Below are experts of layer 3 (counted from 0) of a mixture-of-experts language model. Rows are named router (the router's row for the expert), gate (a neuron's input weights, with its number), up (a neuron's input weights, with its number), down (a neuron's output weights, with its number) and show model dimensions 0-191. Each number is 500 + 40 x the weight over its row's rms, rounded and kept within 0 to 999. Numbers have three digits each.
Before each expert's rows: "comes after" lists some tokens at least twice as common just before its tokens as in all text; "comes before" lists some tokens at least twice as common just after its tokens as in all text. This comes from a sample of Wikipedia text that the model never trained on. Tokens count by the router's weight.

# expert 24
comes after: " was", " to", " were", " is", " he", " and"
comes before: " to", " by", " in", " the", " on", " as"
router:494461567515534590504511576497545531511583556509495488504492509471495524521524480474560494496551574502451510503541455520515534471567539487500435549496497575487522497441541483536518547480459520475579479566523562555470448465555554496464552516519488534486550476465460434501509533463566480481416524524449453501501418508503514429450470564527493473421550525530480411466486512557513528419422463509552472486508518512476494525461505462520450494486495480533455489419505478460481520469436490522466500540472491516526538498587507501565466565453473523477556387466490499505552504446564577481
gate0:554502483469495533431529479493549415519536460554455514505521529528440452472483442569515555525457510520376570556550526537514414538541534487544514507476423493581481477532583475467424472498495461477494550557482469646478524456471476516472495510534530521494524488473532489497528466521553529519561478508528462529478556426519495492557539503467438511451514508586566552495438454420522575527498485499488539453503531440455501531412481434509525452501542474487527554463438524535536535482511504498502487455504575484520513474488534472520529467496481418468485471526466503515492461485503523483
up0:480565510550508469403548457521512536593479471456455469582489574521477500499415516477495490488458551494471471488465507496452521491489493484486447514496487462511468423567514517436449412553514474548532554507435511463496499493451511536525396421581455505497444498526543534571445470453463413467497558529485458592460493545526519482496533498483518501462501468417552477553565478489539524473535502470484506513569517472411517446473523531504472491509532504508497499480504458504534529467469518568519402556486465488558544555508450483553510506525536437543457429518557454525520519524488493491
down0:486505485494549433525484499461530540471465531486546513448478532424472545508512458512493510464481499528495516440523439557459507450515507473531522522468455515406469473519563535456487477530443560438489499498416529465490561499475484512482488494589450459498515525508409470523499468565477542495466486458499453433410507541534542517528449483443504497561430452420460499500502449492424579466499574499493520485459476553530514513489534508522486516448521454508491467552431578447477416481519482514429550497566489531544519438492558500505537432521481395517576523482572427533513518454506459502

# expert 10
comes after: "-", "|", " •", " Binomial", "Personal", " Full"
comes before: ":", " |", " (", " of", ")", " information"
router:480516535544457531535438487456537507546529494513505498430525584544521515560490490487492543613546573453471523516547504418483514517531481519518447528486606520490497509485568521528504585422502470458557455539509510497483467540523585551505467523537496535464552492470463490487517538488540483440446495527536433530512441484481539482420478537544498513492557520499470449492457528582460545440450446496478515460530504481468457510490438454497446546470481427527464540532520492435538492436505477548513581526460505523465483510506502495519516485464510518397428491501519478509609460474555591461
gate0:431490509447473495470423501484483491484514477504466500502492534509542500529374484473508426505464542505545529514516486513529531465505521536493515542430518507504521522501560519568529524522471523500498473505444509432578504511542525492541432527477474508452428516528412424525553477560565501547577460527537436581530520440488492516450440474515462548539553488513491467422611443523447498409471416474507451429473480576448511540481511487509531499467477496508471446503526522428512495526477527502481543469505523468486562512467520530538428507470543478446532454469527453513498592454466531417
up0:528511601605622535512516437531491520430454512563470457448528534477486438487530502517527507497516532464452468489525473482514474514515451504472597485539483481496513498500560564473494424504407517549498426481474547542449461467503437480479531508460482456553491546459531493542473519489509450489495530504483488506542527447479544515454530510441497401541469516517523432481448509503481510518523525500460491504511468515513416480517542474451519458533438572510545529550490402534552521497499432468529546499530447487484585482519575480476537520447479495496504538540542521516571435493445507612
down0:467436476576520490464534529467419504442529575496468533549509486477458466489524577543465469527455530458520573490517523503457536439468524481484532470572491471443526524542565446519518484496503538465524429498534514502506476510536518527544547554494481477506448487513485554458451574583558453483477471511528512519530470470554491510479436461446476532512485474436540483430446450490482491434479510558455480479442565443516482632520575550489492536475486490533509484455521461488518491522478474523533454538512499451493602552549587455508473445523511527542449530585452440557545530560486478496

# expert 39
comes after: " ", "1", ".", " in", "–", " of"
comes before: " |", "0", "6", "8", "5", "7"
router:506495558552492539442480525477546547532543520547521498464475511562482520556495507453535558559549553444492555521548479448520527487557560464521469538449524556478542494475558535540543552438453487494547500532553548517488442506501537557495536540543513526500538467535460473446494564451551564466434539497473438464439452535450519427450460565556470464455503534528445442466442527556524545462452449554542458453530558483451487491532465554560505470510459470560472532472521485466487440463468455564500531538463451549452520510548521465557549537440488456445532460488507447496558493463554534495
gate0:518485591610467528501511554485486428529483496495426450484452514518493491545495545441510563504460492557542572488532514511455516482581534415448481504585551498502528483537524481530515495530477481415443493451486469538489484525509585519534425434483586560504566549493496505516511484474486523537461436523496515505553530446495584470488533584434551475581567522499435510528503478468519490552424516467491522530482486501536529531507439535563444539481519510503485541504498498575466474515490521478507504495497556515479525445557495517505582505444504525445495448560434466469476559558457455499
up0:497529525485430523498521550484476509474467471475544519445526461488466470470502522510540469457531431526451534528514477553596468501523488441560437532533535446519443571438470580480510505440509541459415529496492448528514521511482508483455518520575540464512479480490483525508515434497462548543568452468407465515459530528443494523533464460480507456543420533479491556560518470555561482541499532469552439411535465480492424480480505511528564579518554576537497490466472533497507576444509496520519417525498490489550487570605530505526420487529477468419491492530525528543529536455489494470
down0:583465389552461511475467545470444500507593478473435491444550456508549495486465534561492532530508495483553548474461461514455520457429559470507528536498618489511558494458469446486469431473565398509536498498480521511457404543543480462466505465507470490511460495526530491505500514562508536501542444532404468507496491516521490500493511508522415489536555468453456453531497523473475450482454472487492512428486461509506535520535504571458493495492482506411545547528463511458563570488506496489524466460530519434474533513461540414497537469466534521448519481557476505464453495533502487381

# expert 28
comes after: "\n", "W", " MPC", "E", "S", " km"
comes before: " ", "N", " •", "W", " Coordinates", " Total"
router:550500446553529500445463529442544598533500559549529531498495531565471561501486524506516503518522610478440480475581492479466480432481471465533469532425584506466536470476504521514527517453517487481524482551496512498454527515490558526507529464534501505487578486520418481496517569469558507461450545534473475507409479560500538490423415608553432453451480518540536445385468523588492554439490445528507485466491528479480434509507516519512451500487493423548484516457521459471521497470478509560517493517500414497469559514470490524489539500455552452498528432506498496476547470518508532511
gate0:478534526484553438488457462528486415458514479458421485492475430470509541504536443475520470524572549480491551459435461475477427425532493540521514463420487434481516531531472535515488509448460505480403493527509506553521443513530517501486474545570548445474486423514506490543488500576529444500474508542477581486527476473463469567513491541503499514521497556426510571517472481565434546494503465571549504492481476463550449529551525498495432473493444532476488554511463428538456528554491451523495479491502504496454474587560499526484508567401453493431575506473513439478558478458552536485
up0:500571515485500460453473503525451521397552511487522624509504479473529444488551490499478612483479465463498615490491526536519603518528517513481479507507497487497486581473478508453458507499501514448561494479516503442545524512488494469561631534475522571571536494556516528461537457540497473460489545528495538436541504478561487532462449439457432455536498514487530467454449513524494500509525535543486538465526429441516571535449504481529567472446494448578498539501455485536483528503561504483476530487548463495541475461523512446502535480530543490453535464464481479587540527503549425485
down0:531547552477528467563510480519525548457519520525552536483438490504503481474500535499452532518472475569503471515518500457482530461536577466542570488482503496471516581488448553460509419476552484456453446511493535560511539551549532503481495500456519547493493421647544498519526541491499543535533487494476559447550484528514493578489525439464456481525478472507528490515491486504508526484538505465496444465507514449420501426579565525484468442488456459464434474601475530516495575479544458516494477466518487423463532486487461460560554428507490464549563521464464480491449411457541597498

# expert 13
comes after: "\n", ".", " |", ")", "==", " ="
comes before: "-", "|", "\n", "==", "The", "==="
router:480483501579482525504477502453556574487542530508517493501510535503481542514507496461563615539482533430509507526550488468497482470551564514539399584493496547505564501509526492511534528473475521516508525502545564576535502518474548539470513526525532518512595455485490428413519525476532532438489516525467422516447500561469540376469430533533436471494506547523440480444472522508515503500471491543462463448535511482459475479502449521539511459525416445563506557453489508495500459448437506621519554606508506499460481503506523485507599496467476505444540463524480469508519503478506509488
gate1:483471480519516507527444555518492463459493478483490486436493402475503512513522542592532548589530464454395531459441571427536455568543478440508574456480542488482547504467482525474539539545504494567503498474465504495479533510481494490450542520483491478489550534457510493502478459523452532483501488452564588572545521482562451526523559568481499515470538400566451498412490511511472487486480509497447528496508494523563486513480596526513538439397461549513465494480478573463497478528493456503482562527515480551506533444521466524514482554509517498447522497627499535464496518527458496439
up1:474535451557494550471518517466517508449487526515501472410494489451492543524509472537505504555510461488468560474459547425554439585519528497583509450447522474520478524522502480455544507559532476500483496502498501521452553517476503514430523507480480558487546554463554486516511463551441554431509467434560568532490618444538446523488538574500480454476515413556467474464469502500456475505496497523484528508498570505560506495477592542510546491453475515465483503422473532494554461521450452517495481430476465511475483422538463553581500489511516497437539460576468511460511525593532511404
down1:513478460467477481553549452537465477481473472491408494464502533513522548481613394483493545456516499540569510498492571545438482492522484475500515455492477486491492513502423470447494432549522498448452551423455498498508521511475449542455533488528512513480508555441533480478516442526468494470498457542505496473533643500523483502464514473501473462528483495518459540563510506533535399515479523541427506528423369512490487412463498506462470468572534507556530496547491577553509519500452523489535516460494544520463480510496605500507523558564426539488498464523503473462547486555522528472

# expert 16
comes after: " the", ".", " under", "1", " Notes", " statistics"
comes before: " of", " coach", "yl", "ors", "quarter", "ache"
router:505492559552500537439484528470553544526541524553519497459475513565481518548488510456531561559551555442493551523545481449519528490556559467520479536451523554479546491483553532542533561441455488504550493528558548512488450512505550557493531538543519522495553443532453469439496560451554564468436538500477435463439452528453518425456455561559461461448504534529445455450443528551520543466454458551544458456532545486452478491534466549558505469506458476563475530475527485461484440460470458561496531534461452547454521505552524463554547536440486454444528451486506448494556494464552535500
gate0:486557425506506514533489518542469518477528372491551494392484520531503516532485459495450457448486515491539559541475461465540578500528514486482456553525515469558526456500488463528598510481503528539492499521531540496548507506559465486589487572545486486455521496473500464486500466505487482477476434435457455501483458515528454489493491533468522528482500436423513505505490421457521458495453419502558465550523541544530566501552495554524462501506460466508485617500462450592462431477546493569519479546543520556536509494507515487517607457523530436428443534465458512494523476426453484500
up0:491541420520502502532441515569477506451500543488516549448470530567467501548480502496481492491509517567470454531408543465526506542428556554468501549505450430542505476501498427435492395454560473492550494479606474467515502442442524546509556485515436436541522540499568505488519483535502492524437514491500516533583432491425498511515429538531432463533457510466478485500447515480567545546552480551489539489508505468541503471465507463489502529493470549565535537471475484495510407471542475479520459486510502495522466421517473524513514553452566472505509484473482483518524511489440349525
down0:477475406499537512447521447512480448580493482545528532447430452487512524509500504529527439528512477441500446537542526474483533533489529381450523511496516418542474479551490510491499555487525513561428539520503492455505522517477439506483469483518525514524479567588466525537526516452510500503518443504477529462486513531512548463584537483522488551464460481524443548451558534542448501439423438539442510567487480554455464474488471540493463541487484543516537506507545553497467442489525463467453533478529418416441566431410486452465467546461438504442505537492498454592524500525546461531

# expert 4
comes after: " U", " Bros", " White", "C", " Jr", " the"
comes before: "\n", " of", "S", " Cart", "7", "6"
router:507493557551489532443483525472533543530547520548526501460474516568482520560492510453537562564549547442491546518559477450517532488557560462519473536444522552476542490479551545539533550442449487507540495532553550518491451507504555556489533539537519523501540466535453467446497562453550563468440540501477434468440453531448523428451457566565463467452501533529448442442448527553519549460454458552541453456527563490453477491533471554557504473504448471561471533480522486464488445458469459564498534537460446545458524502552525463555547537441485458445529459488511445491549499461552532493
gate1:555529520443513540487482530514487519484466532404525578443486530426454472510423476539524496450445475536469464524486471485560528484499485447470484504493477545416434499525482529499481482437478527476479479506490491493464545503468550514546517569500516440492485482466516522453524579443455450547431595512433529529498504561430538495542494454547504470551527546479455496527544545530546438539554485567483447444482465523524551485573536527499477540548521449501466522439504544559473552533560539602504512513521455503498500468501548527454544500487511443474463418435531476520418441517571437521
up1:534425478545532541458497512510551504493483453482487445426569481497571490525571497566570503474556516477511566527465479474509570548429468458469491529530542487486418493446483542497502559558469505474550555470521523499440537574512489534520457472465560550411498476530456430495474389393439518546474477461529518500465516501561565514498543528446493501486509526504495517540502479491452506477539465501538519497497475501511572484402505499560516486443506462467515452462526473601435460488457446498486485454488588417508490551467504486485537549486557484438453497520469460470494530494551531508
down1:572473483496522522436483500360547452479493588534511444562474455436486528527499487535544536587520494518515516477464455493515457484492564480481528525483487507461518507515544507447533469495533457528471547577474556506545523546530508568517480519453471527505476530449514455582434495513488443521518434491499539477493520486506464448538648564478619525503499483483434542513481498471520517473467479457509422495584479489536555543532417504524503514465467545491560485421490473466497518517464549528457473545466456524498511419453498479494487505467493418447508534487443538530507535522440493492

# expert 6
comes after: "0", "9", "1", "8", "2", "7"
comes before: " |", "–", ")", ",", "6", "5"
router:531452540519493559454462534470519537547555483525484521445488532521487483568464512501564555514539518443463542498556496496496519517544541472516374506450546478501512501491526552495584573454489503520533479552502509495529430511500552556496512492545539506478523333527462491388514566491552510490421514504483472467404460504444522485485417572544455451439509499518469407385452523498527489433468481544530483475533588494478518503474463523531494510492476508520452500477492519466502473495470453560512540546501469496442512503512494492514549510487471449438549433510506463505522532502502525516
gate0:477550515484460566540545443507499451514468554461493451534452357508482492512523473548422516521510539506546530532526491550421468462541537555489517496506446515518443519562498500507514469549491518475487503430491497530511486514578497458504503475510445486552502467499499503468538475436468505497532569448475478489519460497499499570554454484512528468440482496494555492509435504587439523467539466535528517537486424531501477552585450467524453478532539433617411512522505509476498547488558475427463531418513447550463475476598477452545481489530432492484528490513531547502462404486480483525
up0:517527438551531569529391426451508548449459476504449512447484467622448550474535546561504496523488436507448512445510541569490499484455528532542500528521541532559530460508480475480526475480525541490469533449399518469508570543485553427550446493464460506494493516467513473469392496424519428500525493476441557480513521463529491500519486444496600534521506508474491509556468473461550509502537505519484491478484513512522491546462481496456557512397546449558450554526542497562446476543459513467487510478467488563495537478501513468471548429494496492486481490622461507510476476493540506467
down0:505465391506524490497431533471495476457492512515497473528533562559486608540465505468474491471444542565536502518530411484554481491531495568505512452548568554441472465463492497351500467429541524458514506500536556523528468486449520443501530487497532508505567557497433567476471483478497514541420478480519542498525505515480509437555544500497507448484605485443512476462554498528549535477560523501541498556503532485468564526531512488446506504456521475573472517499499502442581509415493475515594525553512500487504492524514563487524528525483478497488476558522511503470545433563443565475

# expert 9
comes after: "'", "(", "’", " Burn", "igg", "g"
comes before: ",", "s", ".", " and", " of", " ("
router:494526542555500568509505563506504489535532557623536501479522528486547473511461540508476581551531534444547517539524498420518521544522560457514485554428488495539545537489530580516545526464507514538519460504521533529514457504503572496509487508520531490475527474551389426437454520492534555453489493484526461507432477495484519470405469498552402496441516478494410489491477561524442510493415446529496483454500487474508531457482489469589459475522490419548491522504543492416468500412498444493468497567509479491529506509548474456533628513478540482486496474518498483461525493438507510481
gate1:478460513484517479485487478503528462558513473483474490435541497512517502469540541513453522464485526517464448560554571472502523515493469460604519480474552488500531467531515532517534536426618590464495430473495489478491415468456492503545561541514535526521488503521484532531503528498559478472512507592451580472515493484544495506529468599522471522556523533520506474501501548526486456485446454411521562563547494556538529523455499539426535475562479529477461461548461504454507536528500451418502546535526498506506524446515513527454590540495563515497468605571484448488562532495610505491
up1:431483567471557413454455528469569523505508454600506456440547485463530542482552591487468538496442508476463429605529499471511587512471389446499526501477488526426475436541515575483492490504573506518515494559442518508459457496513473481502564536574495477538551560547470484490504496499537456520510492498475530495536481521509504471483573599460466519470577446506496486448507513518487485535523514458487508515497515592512484500527453477481559543505506498469457487507490481439571528444504478404496540525480384484531535509509481526394528499500497488478492555495551501479498473481523494482
down1:479473513524501442493436471506469464529616511477532439526463516566472499498489497499446532484509521482490481510476455482520479547471492510516499539464431470543465509496521514447534450517491480570504508525600421496526526485559447491518472541489527523480570501456529532548491418545435544516486542486550463456455510505447465483562561505554564537501503463528538514549526533462509552508460538484494482489498521515527495479523544492496501512479443417459459506556405573497515545477467487476637475447438652465507495507556488498515517536557496451489501498495527447443538458541500431401

# expert 2
comes after: " |", "|", ",", " in", " /", ":"
comes before: "1", "2", "3", "4", "born", "5"
router:480501503522442561448488487527584570484510476571490474467492538502466513524523543463523515533490588504510572526550481424486545511568566453564413554473543528471521464532585527590534575455490489459490513484556604504501477480508549494457475482501519508458510443487458511464533549465525491474471497482502468452498508526450491479398473496606423443486496551535453417434475513585473539481421470543490462501553593457467471485514494476522531443530469482509510497469520508490469458465479494570476538535468504568464545472491544456489563509415505503491515481536497497512502505482491549528
gate0:480466513529510491448490472547454458485577481479514522474417450499473500501501456474537533513567510524441524540486421522528561493508520515540572473428441513498519500496508461551401517545426462513533481518555516426487509517429557494435460537531524412504544480463553541479488526473458475474527538545425510548504522542476486516493419467550466469455476481519533451456538401520431520528521551477517561532466541534421464482545537513525525552567552521431507481507525514545508523499472496502507480551543451432465450474476484516420481554543480548509568535545495506421475575447470439496
up0:532468483542524492473483462530448453472574486445507555468429470529460496487495489466548568498573508513447515554502449494525532456527501516537589459455402523517490491503504460556412505531428444496507507528548503442471522499455568484439441529542525425509526493471537545519476538483437492456503503555448514564486547526482457510473422505548459492481494480512556452462560424515465548553532529479545560531466496532454447502576553531541522529577582512438496494518520515539536523506461497521504450569532468412492462485478505506391489542518489538511569501513509519427471570476478466479
down0:515444562455480545449537487525439528507477518472488533537536441503421560440518549490551399522395486544535525494461504536475516471539478523489531499494461471520479403488511533508526515453528511482422515430499532533432475510548418489519438466451487513533489606551548493520511473543487486480470431501493493532513568487517433538552540436521533534493514510474504554578523561541516518510439493515460533524471469497529493440446581485509587436444547511504460486515491518508480510503463534474490544502423508514585473520445523498469503522467394517449511491515492469512413467521577553512

# expert 3
comes after: "==", " |", "===", " a", " ·", "Early"
comes before: "==", " ==", " of", " |", " also", " and"
router:507547509518522587519465513492553514573531492544543472485500549557521507537499515458463517577487607474497503511550511510475537525597526455534452527481557483519500488512574558543499629432404512521527484578548517530493447499517543477468516494487505509504540497506442449449489484469544571499490566502521407467494479508503512454444502560553456517478497521495442438476446580513507534456428476583471439396580496475463516518573523526524460515485483475518487517489483484446538491469455484524448547514537509478459512478537465448561551527497492461475542471520511467525565465493554464536
gate0:476479408495438541527512454417494491509469457507517505519423500549477501456378485449481608511573463479434423494599431435509529530446529564469441470524572503565551492522483513446491524468459488490575523433462505554497498485501503436500554437553546524545542471509464534473510531471529461530503585569534467532561505451561508550531489520551458485552469518469528548420477524556513540515522506470450476441517522483485488457475519555446448495501492511502500478497504478463561473526501480487504489520519502540469554508462522573498505507498479511480563466485524471516455501465392484474
up0:510546514577488510546584507503444416445499503484519442506458446460493549479430528487500564491512510477511544506509570516580494535549520515505500495481558461583481421544517526478486493500498463493469464447483551450464542488559514461465505504556455486538471536474456459518484539490507517477410509504421442464569519412429418463496492436510491514475482436488493563535511511452507491531490492529534529473596550490537499511421525487515473440532513427465475476546534481575540490438504535474469481448415518503567506452529514503466534442442485539491579500544495467411574541531504479497
down0:412434491573458455524531522545460483572476605449525448505483505516464500495502517420488495584580398499541487484479477521462471604506506488532556462524469469554556469516470568532499497504482483532530450566466507511378503520525502465505458547511439536549509560488461491489483530485546438435489525489470508514532437463402482494498535533526536547544511546544552429465472432514525519446427475578504563519463513495469466490463479593445498454478519471450532487538547481555513531518458508447478507476534533487500529495438525482470505483500469470540517468529568500502501520563495502500

# expert 38
comes after: " Herz", " the", "ע", "κ", "σ", "ร"
comes before: "ovina", " ", "ม", " |", "้", "ι"
router:503493560554485535438481527473549546532548528561525501466478511566480518547491507450537551560543550438496541517552476453515526492553563467520469535446524551474542496479548540541530543432452488499543497531554547522491451505501554551493526539544515520498532451536455469449496562455553566467441544500474437458439448533452516428456451559565462460455498533531439460459432524555527546458452454548543453455526559489455478488533466557560503468506457471565470530477521486465489446460470459566494534534456449550458524505547525463555549532440494454448531457494505443487558497467553537496
gate1:468461505504476409450512566486525507492505498554466453569517435489519443475481489495496558438451550516453535455476467514514511522547508508387497551522392522476480513461438541543507509489570545475437505506543514472527501529501437503510500524521473479466563533537524603540537562485524509466510403512499509509495501547536545484515494562401500441491532514532593504472416469524489523500540437507578482509482473490495518515515507526504532408456521524508564576495492497438466466513438476522507498552443523501488492536535546467447507469505488485569441537365538482496558533484486449507
up1:503525469516536574482440548466470460547519556510471473468440513500595482441512555579482558535544503478526535549455487548519502497611487527457479503448501498485500514579449467464500560472513501507546481505506450471465553473456511454504510438479529506512507517499581562500464535519512464495496549561548488471484488458475445492454447579471553481537509536526497475401586436491501533558557516590468581482490480432493500438483429472459453568490489528518514408429458498429472552479488525469498457486466524564573516517561548458493494451475526471468553492480525500460469532494535526488
down1:480514549538545464511522511527546525473473480453453502482494542582543562467484507482483453465530514462537519543485517545521511447458579546539483489394509515520525511520488499496519485547421511494491504408537441503496436561611472438421484479561595519549522523540518405506494459469510495553510523492519585557467562479531549470453484465512564512506479504465527485425472534497500527547534461583536477535533508503461507506499524559455560502499479481458517505482558494519463443508461522498489515590510516478557535573518485487493475641532482506487472503557497478445532436520577536471

# expert 34
comes after: ",", ".", " the", " that", " where", " The"
comes before: " was", " is", " had", " a", " he", " has"
router:518460503570466508499483534489514553494526530514537508493531495597491497501429553430528567584508570485497598504506421502564571442566510508495440519491521523478473453529491507568517588393417463535579452567517567556516475531529515513482488499563485489483562506510502493470527520460528489499490569560489468511467488496473487451485486527528488524462502545500454482425486507501486509490455476527489451461533561531479458485494485477498528523529474493510485539449482507356518470465377489511451481543517482529458558458551516508585549513479517458510470468464459447541524484467571502518
gate0:493542483504467464418540464554558508493395430515521493484494570578480491385497442510455549495410499457525543542476540572422460513556484502516441473531508513411559525548602540468522557449525542514526483440519506525471509556522462441491470531490518564550432464467488497462506504489398490504438549473478432440517514489513479543534500474486516467543524503492466495495470533545491490484558565568456519488480409460503528517529532462482479455441421476515484482487530524551482546425512497535463544492477540500507481494473450441560524482460460490499483502541577509524505526472484504536
up0:562605418477501495480465436488570440456518506528495521514492529510550458459522446479503502551475523468491525556479585500430499461517484533565560556463546452464464494553516526530485569545469555521511405491503481585458470436446508521459478565440562485501482481476522507433547515515498570477538477502482512517577490459542461550483530483497506462505498497484497459441493502451460505471503520505489478496571526468574455525538527388533479465451517513546462505426556498523474519549531534518565470521448592510433486548500479539507511476523427539583516502520413499447533508517500554497
down0:425462473494482534413491471496631534489537504510495506525482462491517490482483510541484494504471552467481474493481517450496466392450472562522530477499512542390534557470487441453495484481496476448471559500438451537479580446459476539579496542516516585448501523445467454480531529569470523466565522529459483436535458541472514498498410450514382497547489527490512474529492500481514509537530517562440479539477462488528521492571500504493477425469470412523510555523525545500480492414473510526488475537462445521515455489465520479470508515465437497524448455510571510577493408475486496492

# expert 32
comes after: " ", "2", "1", "3", "6", "5"
comes before: "0", "5", "3", "4", "8", "6"
router:505494555556491536438486521477543545538541520557526499461478508564481520555493514460534558562548547444492544516547476449517528493558560464513465539452525554479538492476550539542539541441452484501543497531549547521490445506502547558494528540544519525504557461537459472444503558452549565467436540498472443457433449535454516427445461561560461457455499532529447447443444523552523551461452461546542455455531560488448484491532469555561507467508453471555469530473519484464487447459468459561501535536455452552451524506550520464557548537439483451446531462490507444493557496462552533495
gate0:577486466512519514485487530529438479539571485538494533485505485558474467508586515470514519501551480561487531486483508427464508559460493462433518535436473552516455490510459593539469598523447557524555520474540517495491461520564565551511469496534412390573436499453496437475525470475503469453501436428477520500461590540554507430490526479489450471462461450512478552498546484543531456551455494451512504511479458481563528456521500428444417447455454482492467539486459498520486512539519509535504517472493511488491478554467507512536547475498492451422496497456469434515556541454460498425
up0:498443522496504438558505481457489547483514481471536432455476512503517502412435549447505418538525528560518562519458474519476494534479515470563451516442471485520534464546493571539527496492457492486452539512464523483477435474555486485521448583443462492452525481502576554543493471432530515517484525501511514481569479544527537424455480484506452524574491547486529495405543440431526468476517522474505468491491487447474496488481455457533544418521523493481448487406489491581472584439558468475493474509452506551521499518449525525515481534541531470564522500569528519474450550405587466436
down0:443421483475505590529500476495525476448554509541504515557558472553498460476509499480430496461481492503434443489431530470621448531521478506508469453464498574514413485458436466444517483508505531540531475536525478506496527451503514540571482486521399482582506456573511486549433566491575499544502495478465524541551495438532536484491474582473487575543522551491561503534539562491523538509533537486493606522451488534560552523543451466582487508524487539479484549488490491542517486479519502573482536453536451538513437521520490431502485509415528468484554450491457472514472521499499482530

# expert 27
comes after: "th", " World", " of", " (", " Summer", " Succeeded"
comes before: " II", " within", ".", ",", " Francisco", " in"
router:507494562549490535444485524474558543527543519559524502459475512562477517558488514457535556558549551442489553526545482448516531492554556465518466538450529555473544488478546538539532549440450489502542492530554550517489450509499545551493535537538516523497535452535451469449497564451548560467447541499475434460432452536449518426451455568564468468448505532526444451456451529555520548462452456553547454451526557487445484493528467555562504468511455472565472531470522484461483440463465460561496533532459444548454523506549524462555549531443484459449529458488505445494556491460551536496
gate0:533508452478520548524547502495459504524506505488482477473505563430527401460432490534530481552464537494495559531481516500546533508498529576584472571533443436551504439446450507470500500538489470541512520501464541485482514510503586536443528549547465546492538517524467564461464550549432436456501499500505545501512537535543463495515488457495479526453506465511497498517459626445527514474523446463490472434447469496484462577457507508608520510472478525457479468462559478485485539515542495506473567594423483505495467496441506464483457541526503514514549514532450451480374498463602495498
up0:487528563494580556534525514496505532552475580575477500407520466549601515466472531579487489546463476523558513496481530501475528555554472537509536510496543473468492437488516503545555532433516515511483503492468462476594586532506493498490557447476462549493473495499503508448446505476540420482471481535484544520452581546482466460506493512515492467444454508530491484493546462523586431575431555472485559505539443490457545508471450505549510465465475484527505496580582448458425596503524506470509485440481520513517513447499546540490524488488492506609503488490469437431502450466464476515
down0:561392527551476532451449464486468527471494505496481516504496526491459502563526491485499481485503514505529486442459475525518410526513477533413499475464609540476370508487514507502514479488480544420475559564479524471423434425519504535469527476571489512631518495492490557485520491514474568594461549464474467446479524497501504524500608519508497509469482445571491504526472541483487595472517463522490525544503579523469509488462506511557468497595507505570555503564460478491488517451505521426482556493511419490523508500485503510554480500480498473460450537520488510490484596513504524505